Weights of a small mixture-of-experts language model, trained from scratch on English Wikipedia: 96 experts in each of 11 layers.
Below are experts of layer 6 (counted from 0) of a mixture-of-experts language model. Rows are named up (a neuron's input weights, with its number) and show model dimensions 0-191. Each number is 128 + 32 x the weight over its row's rms, rounded and kept within 0 to 255. Numbers have three digits each.
Before each expert's rows: a language model's description of what the expert responds to; "gets" lists some tokens that make up at least twice as much of what it gets as of all text. This comes from a sample of Wikipedia text that the model never trained on. Tokens count by the router's weight.

# expert 29
It responds to: Latinate mid-word syllables. Inner syllables of Latinate or technical words and names, such as Vel-oc-ity, Sp-ect-ra, pes-tic-ides, plus the word art.
gets: "ic", "it", "ac", "ect", "t", "oc"
up0:146203142099128151175152087121126175111105178075143135129158138146077096143079109108160106117159131121121152135089070108169100149087130086118160119121125118080144084130129170131080120124093104156126097122074148175122125134163086127085022177136156074143124153134151136145132159074116144165179133139148145111108159125105188084090123150096045143136099156111087177132162111170142112160169119119155086143122141168106096202138165102128138193097118088088147099115055178121132126115037037134077091108081149150153160117105080112133126139127130110080155165125092103097138164129148141127
up1:065103148178189103137098110128151045156153144115161154133133141127089127146090077171162127074116197134144132132146119101072122101149096110118123154066118178133135076086109101089173133159116110149114067146137125060093111146068116143134117141144090109118121177146159113118162124136074084179105146060085082069103110118152138121165176123046134154121159126122080157152102189133184107178133159162171119099096152087124102141105145089082195134091160115134133125113124166167073116157132117156130104162137042093160141078138114151165120097119140120098148118096148090086126194133106161103
up2:169128113110146124137068089148129180088127146138087077149198147108155101137101070149173184112094139156142138169143081124118130154088139131100191171156141147124139144120160129117106132135175074102163147102117144173105127140123144140156128106117079087131139146176152128157122092126110174151069088148194161132119158144103196124091170080119099095130156127123151142081098096102179187192174238176075142170106137132142137139171168125153143138142088181131135073137120165118183117092041103101089148102154084141163168105183154100140133111186137157102151123132084079152123168139148117122
up3:137153103174111151129156097138106115137136205115127114115114126117090103164156058083082101164141132074157075166128160165126117115152102149091124143113135097163128136116149189067120174142160110140053125127160097154125114133092103171134095135115157105093101122132186112110156160137153116108147104123111090079143111079142062127121115120200157141082152212128093121132154176136131141145115150169089099112114085199149086075126129101179195185111048135115109229138129153114135117151119153190152148166177127105156155093129129164112151228137125166105128167140107134091107109100161160142
up4:104114161130150150088065141151153152076090112163148174138168133172132110139130131145088151195109177113089108123124135042074148122100171129091117053136073145176105113156116110065129063126124089128147122142169117113138172118121063137125071128138166140067114159109131116114086154148107122126098111155094139069129099138084141152157104055141066104152134071153133128040131104094106168112150076068109105148156093121176171132130146116178111081144094135150130167156089129154103130147175149103167108163078069063100124129150120115080134127146122131160127112121213153115166092147128076139
up5:124181138123078117192165102093140182206145143160110146141138157136153108081146125152099132155101168143163138144169144136135135181126159114097113124171147135135141074193126166125123175075092105094188125189121085093126209114204158185107132102061127187141112109148118133115104122138150081141099119142120128111131106155139123159156149099156142100118125089159158137116173107074189133114105104124128087071149095069140145106095136138143134120072082177147105159137129135165121140122093199142131121145150152190184154102171123098123066190169182222130115127123105111121133090108071122169
up6:167124190162141118164126155138128154155078133149128133132165134153090134124054123179131132065061104130074131113157083154119143119112144133172167177103099099184096121175127148131097125112243095136118140149112091114140131091172099145117146138139184143111085157185141118166130114110129155111153107113197085109128140075138152092131130200088139120090126118135133083147113104184152177147175094098093167124104147092150151125149179077182074114195100157102150114114161132085191066145080148155133098108126109206105112099196133150119100128145084130169141183150142112122083130152097165127
up7:146128137135097113139131155130102199106109097134099113116114207139095078168131130120158120144067105124208153112123102127166127151130097118161089151151146178112104115122121135142134073170144145165095137150133128158108156063105079115125084186089159099135167067123190094112164118157173149141144073118067159120111141114187129141109143104139158150066183030102083182153124184095166171083118183175104113123169132115119128169107132149125130087155168200092113149114135145093128094153102177088137128129124135159117169129068105117158043071112151100076142130117183088137124126097117147133
up8:147143223085125143156083153105137155156112054131098093140126078141140121118129174160127126107111149080159122146123181145175133138109123123137147091196140155164148129172154137083132136098130121115160090120143102126129110112104140148075115094129156150149183130192108110106114158088124112108115124031094088124103110073111086117141118209140065110123142118207122198166021143122137118143119074069103038117094130110173132105075110128134125077103086133139082126137142150163127118118097132158151157179159113137196157122125137158141141111107209179120108104164086117140157109135112134148
up9:125175086169114139109155200131075149124080147118147159110154150143049075154074132093184117109141077114115104142114098075120158132107143088156131098159181164120190093175060093149136130097126106143118135115076117111145148116140126095145102115189093135103119157124171121112142118116131139125136151108120157096142176117171245161139170128166111142202147146170092089121174153137124132084131108151133168145127161126110108098105153130112170166081165068153142147127066127099151170155134066159139102142051065117100155129103118104201171186088141111133148112077158145184135130115110090121
up10:140158113112078060069139080127095162210153121100121155151123109087138176170110112108144183141128107109163161123143236150125121104101147131155108088219178120102179123038117140099103148096186089098137135098092136170122121153107156141189051110165081121125137105142109116128169125123075105164159161128094111139119115153114141135133100113108108157111101197127153124096119099140134144134159125144079099167116154110172137139123085171140166128157093090129143185105194063059168133126165122187111121107096141116148127117114066118125112082145166083168136124108121129137119189149086098134
up11:084140113132128130072106150143103100095190117096095136129119125123105110158123126062115125172097127145123101173183147187202107114094187143141087055157114140094135079089140175101164127124125122140137114129148058155133155091197170100133117157173107129139110069088138092138141161070088186109092132111096160105126088172143115102090091113144122156120145188123111140108104086114152059126142116124090132090148086052126076121141137162111119097131127156107109176182138096138123148139189166090110085132109105178164120089134105201069172079169140051130143085111109120072143150099116160152
up12:172107157157113101136149151160101182110157128092106125109133175090128156110112077094192159135109121160172138131127090157151121060117167110114109131118128161137119068088088103143109142087137145126156117126183134148145203146112072183168134149068105111130144111175154149106033092137131148103146118106145170111131161158133195105124099153103159165122073091129092108117079137099136092137129087166100183128058190129135173128106144149119140111161050133124165151101118149116190129108086073121123096112069059085109146159116126119112123169103134130113143129110185176068095125113143237152
up13:121117085156088145089134166098143147076150128059140161129155186146081126132124162056167081128147126119149186175147096157141171096178135109084093106116148155112139137104158090106139112087116146102091153105151100148135073123146125173135148081102078162152030184131097091191132128149199151118124115082167126136112093072175163108152158097061134109124098092100117149109059130149138092163099105105167099144102104143158170130095140149091101116150166104115143148089063060129079103155142112139154172182109180116096113123114125071113119185089120152135168088164126125113120094175109129182
up14:171179150181131035144094149088109137131152140149087144124139101147103144103104134131127158168138136120151176116150132205121143084109090152121129132068110113105082086135140098092132102096110110099098080127130103119132158153115071148098127147150163166151104127065145147172073128128154142113139134059107071048181128121173138127145160202151155134100141099066131102118105040160103188114179139085086097095137096103129137097075163156172129107135102129094106167117199123089171117089147187115143148149147148179151132123122129144143111117091172098128075125037125074177136101126128161120
up15:124114115078141161099146147112092153137164165074118122170138114141097119137151162098147099117202109106183186139103078149194138073134133090135171127139150120140111136156158126094108097141124116081112085147135133071160130161156101208110121058111162122135189152200134111126127119122097140171067139095151143124090112115127063069152154165098138177113094065140083164107137169098128108083134090107114075162126163113143136102126071075138100093117158179138130085061107177134108135146189075106136138165093125177074138181106114195129150128116173110149182127112132129123130199150067115120
up16:187139098219130127155163118142118137196167124103148148110131137128126164162098156112124108157174066086135141175122111152154131136202140131051166124127134054104102100165137176078130137070153132103189136152118112148162138142090148120142163107146040155074079064149156129109080158092178099152107119083174044090170139115097146133162117142106141120132099167122125089123112090185137140101136169156098150151125086156176156129121099129157153135100123137149161139118089086098108098160120126125183106160059114118166126106173109122141148194069107150175117086130151100130064110124162110159
up17:138108111083103211136178146105106128142207107085163194095179099135193172130108143125120086135122162135145094149114166072142136119113164103090121117161141106105100078050190102176076189162181126172103118114098191122142082177170135109133158103095149159096164097079156143129108088067085142110122166168119101172116120169124150117122108165125135123153092142143134145102107151103116142118170152081133117172154093105179154093132124153102196125144182058160143127102126121175134108117117158146136157121129092097108166165060153181103124152115106138125116146109208098159175082126126110157
up18:180137150149129114150116133153131096164158139114103140132143215166167190169131165157109140125126131127103146138139084155152126086148149138123147087089144161119053083132127147059116154132155141154085160147087127171125190132169119155137111145176127166119172163160120134198125134060103121166097123094082133051135138135158095131138105144092115131071106169131114104154117170151153150109121162097087123205181122121161097074147110111166077193163104170122126104144108087102159174091157044194150124116103158154130149118165118088148173140108111111193124144136147138145082093113186206174
up19:137130148119075135194150161130130137168122123070111145167107114084091160147116118160154120102061128164133122111198093181122147113116105138122147116091157138149157165114150161120104156075098115148123139101103177126108158088077163116148089116206156173079095152110089132050157089133155158153128121108121095125155144140124085126132174134123217123093189137100117130098069154110162073146162149099069160083167124149130153126167099104189113131161113140182117156107184102124135177121134149094116130128175147198107172125061136215163135125111095118088128143149147162206113188113180121143
up20:143169125088150149163106155138079132103120102167103142143135111139138138127105130156120144111076179090089188148102133102116131132100160140055114137093133122112164141134129163091101164124164147082118105142088120087133156089130175132128112134144108113115088117012155151157129163106166105054116127068139195092170152108148129135105077092041159141160141156079094132145090150140171136102138132145156105095128153082137171125151119184136208056134099121173113060123180042133139102128106109173172153109189114111125130144064090153132130051120144135137127131093067127096167135103119155091
up21:114114112115172161078128111092148104104143105157164123084139085103134110127147179084178108121167135092141151136157159098193090142113141092100147083064156139199120163110126087092130171081135160143119076131088115136114129075091089189080121193108196153135124106094114107160107110134185098167113117159082080172184104110162148099159181154130152189112052070095098135102158108135136144130160181143140102111131156099122093136045110164144165102124119109089073091131137188114162107108059097125189121157163122104132135104129083134122090187116149129145107116136136159119109105095181177156
up22:143116159139171145132177052120081156104140144128144134118209097151122152132120115150144111092055117164122182127120134159125132149201139143162120128100135225093101108145079133106109109100085141147125116081088152133129131176128131162141124140093068123111097142130137108096158122056099149211094102048122127106135098117179111122082097089143116098146168134100124128138138091136133114162142137119124082116167131099183079149107103171131179075136184113077067190140111173122117177151149171126128179105072048156141144131134111108161137175139134078141157136111106035103110126070117141139
up23:167190130083097085129118073166123121119106190148097121092159169124114111083090142139132108167131173187101143160161118119183114155126144069151143138147175110109142108080187111193086161095128077103104092146115157170141132148145086156103121144129133132142144078052105120235109125107157092093112095131181025050113151119143076086142062180112165147135129098093124120136180055148125155115147107140131163160160110121142101173095098121113115139152059124144105145151107073109124160067102065103135133180105109124139130124102131119116117097152140154127138146113127120169182125149152162121
up24:093153161096096182126080146175066139125109165165128111124125094166123131124158154127134184098144101120125098138118202205151150090180173096090098090152185139123094108098142158099132160130118107177115107153087140162120115131117119158068178149022075101114177123124079127115147106086207147103098117114084102123057112145142096112080091127102122161142094126074136149190119095127136128139159112096176138128086132136157111165111205156096133102123108122102104157090079162084097121149086104132134044073141123176140144125152130123147172131141181070108130155084123084170125116108151157106
up25:169153175088091112121079162108116089042119129164153119143111182162101126130123089139075151160074103171152093095113118128141090135143136101078142113152145121208141122118114132130068123184147115098139126087159093151124154064126195170158092171149150128096117084098159048094076128138099149134153091171170167171088114151155204134094179142131160150097148096141179117081081140133124110127136188096077140124129105112120092178155151139130117034179162119171135087158117125090069144157115052133139076104133133136104148140110094165167117124120132144145109114049130152109141134132135157120
up26:138118109155122107136107118148099155143165123072114092184153098134141102103104076164128131100108097175181112098100121111087173128120181148166107115049188182116155169136075160104097123136118137155110147149102149113178132152073085198144108074151091103123139089047168109190168117091172157080170122136117113098132180141127102124096074131158148169106076082104120148113134193073132119141085163128167093151123116141145084107137066141147122161121066139163098110112187127155189137110085085070130118114148194122125177108158130127097111130133109164173181125131131143125087164072148075148
up27:139140116092154145116160116091084110146139102148156205126136113090144143068141138135097107176129148173117148144114191116125127137106140087078154120108102140144174128098172097138159103072117069107158130068108140073146121148112162159157177147156113122138077142106145146089084098083128190091105083040145201134087077169158089160155076222147167128157124140108141164106124127147085121120108045130176096131094121108203148104151084155145157093132157155183139164099157095160120139127153099120129123140158123170137151149057133173172128164169183138144143097134143068168120140128143100171
up28:093173130098180100136137159149104167095117178119148195108120122088079142133157074178144076117145128104126127094101146047128151172108144132139097103156116143166147186125112126064118114093176112148121134109055090114131081090019199174177179088119058109117141089124146100131147139122128175079133139124121164132122135116105163106158111165121098100184083158117070097071101137200124097152123087131184100149138168084141184120140128164130183149158164142116098133150193135119126114144136128136137168090135178141174110155100110164120122176104122135124137124101141043143178126119133155124
up29:101176133122106135144126154154130116125120159097168173148106067107124121094141088122095127132127150088190161157118190173168169160132139093114084112071128150129141150105157085165153112103153168122084143157077071115108115102084069138137182145154125069107094145046176121122104150174146099102195140152117132102170121162118194146143134127127166168096096138136097179084185185129096171116139109050197153084135132137137104109092134202103132165119107148096120145112180147138123099113134128138154105102157170117110159166110124173200121150104108168123170123047149097104054157091167127134
up30:124119153109097130131105082125155095092140153154149143128162091138170138141104185125119071125147159143190143126157218185130173169127128110122180109113116149103170090127119126135097127154165147148112062121101092151150126166146102187188115143097141131125109119116153109127208093115106135121178135056113122089068064148199122103123184133134158135101102135164096147123136147128080116156116136132081070125133104102127155183138245120104130129133147142085099157151074075124132090128060157139147109109171097078151151137135158044109103148147180136139123133110118045163133077093144088144
up31:116132106136111128118165154153102118203122137112129158153116164078155133112106114148121185137120143188114138138132127118139120155087129120191215150148183063124079161146127109136149112096116111159108133135078118131135133171068126171099117089185140142170195156144105089142097118135135183197177085154085101087129083147164068122107086130180151194111126216152146127159141154153132147087133167144107050171080164122141134102175101136127156103104083131093106141110146090133165153146135106149089162100075169196130144173060122074113193099100129150116157144100167117157073140133113121158
up32:075120139070113103042136132079129098149155158133156085163134105144109134114110165117158159124142072147157087157136155137161166103097193098056095093157093139097131125138153149102195182130096141152153093144129138165154070158143091134168138115123177133082127150129155163147121092149136116074100113156136120151111132100158158136142182174082150170122100111136085140163128090155139133081136108078077102179190117114104154119102153131145128125123158079096139144100148061140139149136099098068107052129115152082080142225128100108154166102150205109102125088151158145053154092088175155112
up33:163149139133107134130093132088114179117165143099139132113165117137107128150113185092152174164176172096144096149153189108156141139087124048109104104145099157104154104099157172145174181106119134153109124125099113156086073169156094137128125114141183073098162134153138124138150187076123123062138121122125070119199123124157115188146118184142146169139125083115084163143158157148083097154109144103110122155117165133142111102124097083147107163090180128082122082045154120100130138127051141104114051141092094090119120161091076135183123173090067113158134163131142113154079085049158163094